From a checkpoint of a small mixture-of-experts model trained on Wikipedia: 96 SwiGLU neurons an expert.
Below are experts of layer 2 (counted from 0) of a mixture-of-experts language model. Rows are named gate (a neuron's input weights, with its number), up (a neuron's input weights, with its number) and show model dimensions 0-127. Each number is 128 + 32 x the weight over its row's rms, rounded and kept within 0 to 255. Numbers have three digits each.
Before each expert's rows: "gets" lists some tokens that make up at least twice as much of what it gets as of all text. This comes from a sample of Wikipedia text that the model never trained on. Tokens count by the router's weight.

# expert 26
gets: "\n", "==", "===", " ==", "=", " ==="
gate0:190154188167133082066080146094127111141156096075096140108081087092076093105119098084131066084085126084085166161129184107132113183148127120098170123120113140050155089103183144106173116094078151128142089149097149165105097094155146091186151133105158138153152107140081127128117127134109117144121118120103170136115141125105113165175144148105093176156156136121077106191158059146117138157161
up0:139127081065093146197147136146131113065094152167138124121102116130098097091131152161153148108117107091113140104110132164083115141065153140158088155102161154131126058114140101172123093077189124150157159049077143136116127189109200072118095113139125091127097129098186168044088152116146147116097159108137115112143120109111140155066063158129168128106081118093140107127127160152139093171083
gate1:095183115152123099056164162114100157184092131162158131076146129039107091118109078122209195094157157106131125098117124124072151138176061118131113098066116075151132073134082196115135129148044086075168120094108103124141179119126115163113121113106161109139096080145091161110109171106111090149096152127129156105147145126159102109150136091161106123155111118119125099091121169134150115143116
up1:140127119073167152161141125122190181089140155111148149142154144095154158144185075140106115177153118159126093147130172146159166126060126122132153117120071112174138137176149102124160150139114130124125134050205109133140077121105084163161183214083132156102098108123111150140126098179126127093111036111170107117117123084137188144115157100151129124152123150144099056146152096121109108186080

# expert 1
gets: ")", " |", "),", ",", "\"", "\n"
gate0:122098102092103129147124118070103122115109110140134135100133114129142119147174183093064092146155183116124057124052127104128129060176084098143190090126114175186111098100076076147128092153146200128122154142178173098120159124136100084149163130181154129162123154155112087150135141100126095057119162152203090091114144127163152101174142130110142127161127095151134136190114082111114138094174
up0:122104097095048127114174103094135076104095165132113120117137174129110126138210193094049134123137120117090129127074067136114116074181167151164120116112130188101103098155144163150101121109106137111162109153122150119179103109086086135099064183133105100150098127120107090087171096143118115142188148189106146108093156126130193134151166124078094123098149093179120128167094118118064115104144
gate1:124163124112184136152135124092142153077098136139120115129076119145190111121101141166168146175112111165089120133116144108179148121114079175153156073146089052109133162111126133122124164090136141183069114162140150120107109155121115116063111152144088116122118064117118103138193189085168128159182178120138187145099059164101111132091112151150122158155124135170076195105062147069122112171108
up1:096110098085097092155096154141120158126163136082119149119120110144115149139143151124100114095133154151105125139119026153126108175092167061158078116138136135109110109106092108122186105195109120120123105125120050166131090085112156161116152106111109147146097202126192121165075132160114188152113173192120162119143156083113118148093182125160155118039150190132102092126104146165118150091080

# expert 14
gets: " and", ",", " that", " he", " which", " The"
gate0:146082124080091111139128138181072131139147098120134152133186143178085088151133131118088161122170158179099112138114158102143115149146168129154162160163100114173122123150133126173166133087118167171151066203071108145106128156057082140066112175144203146119112119105117058123047092179142141136034152152124170128141139117119124156137090142132086158162158117132086100137139147100155125126135
up0:089127135164080174234109156133157188160215150085116175109111151118170151098120121102148156130094110187104131133146072111148170101132157148120149124156205158143142069098119118135080103149160184084121128093093179166167093150148136106108130140158130144139146080176169117110142137138109154116183120129066132133162119131098153130089132105100083180163129094161069169166120114115162155135112
gate1:125163142135142112127125112163163111122138132104128146183124212083125099202129131167156071120116091132162084121077069131075121072076171145153132155100118122148152120102109072188091140080155144119137134126143168110114133144120081138198109137084164130155134170148175092170138067151156140081122100127145198102144139109161113197177143155148049128173170139125124135114182131124104122180145
up1:088149063130167155190121122145135132138101142122127207111092125114136117128128142122108155102061162160104126129149150122149171191127186152113141090105163097141116089165085107218133113127123123082146210117061126176141155111101086153122190097154136157100119114112131096134119101093148084118096121089157142134178057070122198130122086126118156122098075120134085166177142159100089125148106

# expert 27
gets: " of", " and", " in", " to", " on", " from"
gate0:136102125123137134152124163099087139142162149140084171179129158154150087123091120136107083150108077099135170121057082090105118105127147039085133156102162117109106097115113096111118174146159173105131228125099191095094122109149204109115126112118085136074156095181171107177115139131119098097166167119178178152120111140056124118138128101086107139102180113150098111123148155132101165076093
up0:144146080147118138095115107143130150155127122091093096088134083098200168153119142124119186123137181123118066118109157156177112140100124199178089101128120162120143179104150124127159063099106140153142088086122040089101136131123061158073122140174138123150090193111072132068128102144133160099109105139152094105158153104171067153103124144104129081145049127129139171137101104127111074155155
gate1:127105179155153088164093165155095113185115138106135146117130171125179111098192123123159141131130136121142164163109163136176062111112163074097114150046163153148112095152106158103156086145116124120158084153133089192149123131163149120146093077143127151099076140100112038094167141116131111101137197141115175165130114157118207114220104086121117136109185180129158143114132150118134135162140
up1:127173106153057105097065151143081112158096150095061084109128115166086092135131149109079116106103155162105160165107101151156141192157139097177159088161111141147154125118126154109121074119189104114168139157108148113201101128100092090134113091107138116100100136162130163131163106201132159182088164102136129166175134097152110091099131083114083086152097134072116145180102107198172115120096

# expert 19
gets: " of", " to", " in", " for", " by", " with"
gate0:165078143119057164120141085152141129119083072121146189133186105176122136098087110060141156182106124116090129140069121104193122181150135119116116116075155166141120136094151146128169152104124138156182077163171139170133115094118119120134113153145130082124114141089153133108169147108115145097144180100105126186094073172083087070116100127116064166140120051113104145078125150091072148126150
up0:137187134150114150096123196078089077135096091161095077110087159115155149169161100112097113047125106110148149159132118097179158129099132107164118112183129108109194173082120148076147125102110103135119174166125055120106136134109144143179127066121119123136118111096105131113151145129156102183100100123155146146181169050173130162178121085110061111149178092155150094178131096120154120142166
gate1:162130118146057091180073165183137141086078096112118136145130099150059106121100187099098131118164141112135097156121097142117153157112153109119114132109155073096085125087113086180161139134089069164182116132152173131171103094175132159092205048084142145122130099109138131110144125139120146160113112152194152100141190161101138097106104129155082094101104138116177093104172174086118164120164
up1:140113136135120136156118163181117114066145133077116117109114136099068109170181172137118071141143148152150059127107130087118123177149148103124124145117137083093134092164078085164173154137142092129254084147147214141187144088144103174107133076087125171151157183177133137120153121160120182151143105152152146156140135136129126145123111135157089103096112124145156101113131143079079151082075

# expert 15
gets: " |", ";", "|", "|---|---|---|---|", "|---|---|---|---|---|", "|---|---|---|---|---|---|"
gate0:075142135173136134145103106087155145131193066125117130064107112145097119139117126178165130101073133107180099155135154138103115165126174107140100108095155167178160106116108114164153174094105162078116131162109134102060196103106177081161180090132105134121188140176119100181167093144120142132173169164112157180067119091116106147177139136086107154124170163094168151126155148094096115078088
up0:141118134089094130153166129125091098142090157111165143104121100121151149099049109188133122167176092148087132174140100116105166115095112108121136135096079103095140103128103160141133092132121149200087087093159157163159109139138131163124150151111193134156188114127155138157051099139063176074136104134097180079160119172126188131106127123177200098123068149082100121113133078158124097192130
gate1:153113152181150105132096087114132107142115136150114157149111115116048158156114133107114141094094176120106125177076126169114083114103104109107136091114100088112113151118204116171113118165073144121094139085110083102139190150122135082122158093149138150173114120090083112066202092151194090094173144137079165097155171168174118144123143125144118199108149154112071183166133122121190134078154
up1:141154063121157154151113148147149146114133115117137074090165159074106091134151185145125156119147164110141147105126121116107116099115128139097129157148163139149106054163134119153196157129113104162146069145150176105137058067155163178105057130158134131083115095116151125160119158153097139138125113050187137164122131103093138139171201122209162098169131097208170090088167131122094124136142

# expert 3
gets: " ", " |", " five", " four", " two", " Ref"
gate8:137085121156155129180142132147148189063146124154096081115160106146129115166077124151178142086154081139124093098107072084132102155174178092125109135123101146110177125072094092102098158127103094137069097171112146137086192107123135162133202145131124135164156081190171140155118097087116166118117176192125142113080116058109101162120138116088129137118140181115136130135162178188112115171092
up8:084165132143073124093100117115134083178100142106118189160102127109169180109111141054111136179185130129108124159182212198127091080104134108141132097117101143106075120128123150136150151141127189154167169093114089127150074095136128124123072108122175134110063131045079143091125135144142092145120071092089096121147171175162142109118127130143110128151103073164098128135115165114105111082168
gate9:099097100154127116190160146124148099116136117139179182096114072132124197141170106171113103106174145133101120151158180124119146109082178074101132092139111096136105200154077115171157102130114149101087132138168153085139117164224124113105101118127072142165064124137076119106197184153135113138074140102169139126124113118117092091165120147073091163066164171165130109122100122109095102150134
up9:073099103149201075138098125132140163145124146152200105146115115147156088186172100118106146164113117147116140105167190139087165102091181095071146124166118138154038158169126105137168124159129151117104136087158119106131135126141143123143156096162158154207119144107057071129158142132149095153096095133145147072146157117186145159137119102125121167108166078167195072167152100163105111147138

# expert 13
gets: " was", " is", " as", " were", " be", " are"
gate0:121104083137157079174110153146130110093157065122105134185159184136152152086081128098159115111142138146148130113125134152114142126160120080184119120118124167145099152126151142155101100160102078127140099111142142096140107140142169153173135095136100158088126136051150129027158147155120096096118222158143138106117206094125070092124177155138137125159146134061192167156135137158123142079201
up0:060115103148118077191127108108128059124100058111073079156136101143165062128085097132144080137099111136097100140097173149177143088137094130217129094126128124136106116163187084116111120161147085100179112096144128115169103106101159153151160118090134126082077147064099152080095178098131138106072131119113120094103154126098123145178194138091141160120138138093151098104147142138118099129183
gate1:118141104140130069138134110125139070128087105128057136148097179140054109099096162177168098067198106155085130098119106097123089067084110124126140105087084104095091121117152173127166138109125089138097125141115153167110163114179202169085106126106114146114134125064146116103157174097121116130127131091169127119112105083080070084050159119104156120131109132128135153152159185149098108129193
up1:129055118062158162167152135109181114163111130170065157173193155112166102152133110202121089130105106144116113157113219100094094140052135185157122079128179090080118149160086133144071130149147130160098153106171148146122145116144133130100089077163118163134159153158135160095173106175118141169076110105144094123101116081123125160129155154158133148148135111108124099138094133171070088145144

# expert 2
gets: " the", " a", " for", " an", " team", " with"
gate0:158119141107047165135092123128166134114117120135072137127134120147160123151177117130136117164099134144206076123120227161166178149144144188121130167161142148096137161098165151210128133161091177095188189156086106159223163135134121142165141139146119103086115116139154141135139078151090158130083170103121171131142115147074141090112130071153131172159166130096112150155170112131110138139150
up0:141105145136151135182081127183089157110115158135133142146139102178139065151109149182173187125063111171151154102077064112130112199121134076133110071118102148097091123158138096197123138116100099178142133163102183120134103146135097134065156144145100150118118138087130106112156120111137164120087139119222117094102118114161177134117192111143126068153140111201173075099137164127153117119127
gate1:129108119075121136110114106151167174172117148109132179128112147160106147160108185152111138181134077190140172180171142177123162135151100100095097089073173083117129119130090142171117086161104114161078185099129120165125113106041124193138147146164158127147163116087135055068104104153090130126167159094156139151090120124163097176111117157129123150117091100136119156137104199198138150099097
up1:119107147114135164115174139104108178142143118085103096099132106101127087127108072159163151125129169159140119129098078156115118190124070147127140076074168123123076070146139129101129164174119131076151100195150086191112155148135143079166125080170092128106120126155129163122106132084152104201087112142088150195136136117131159139089068123142153127144103126081093176123216077098166116185127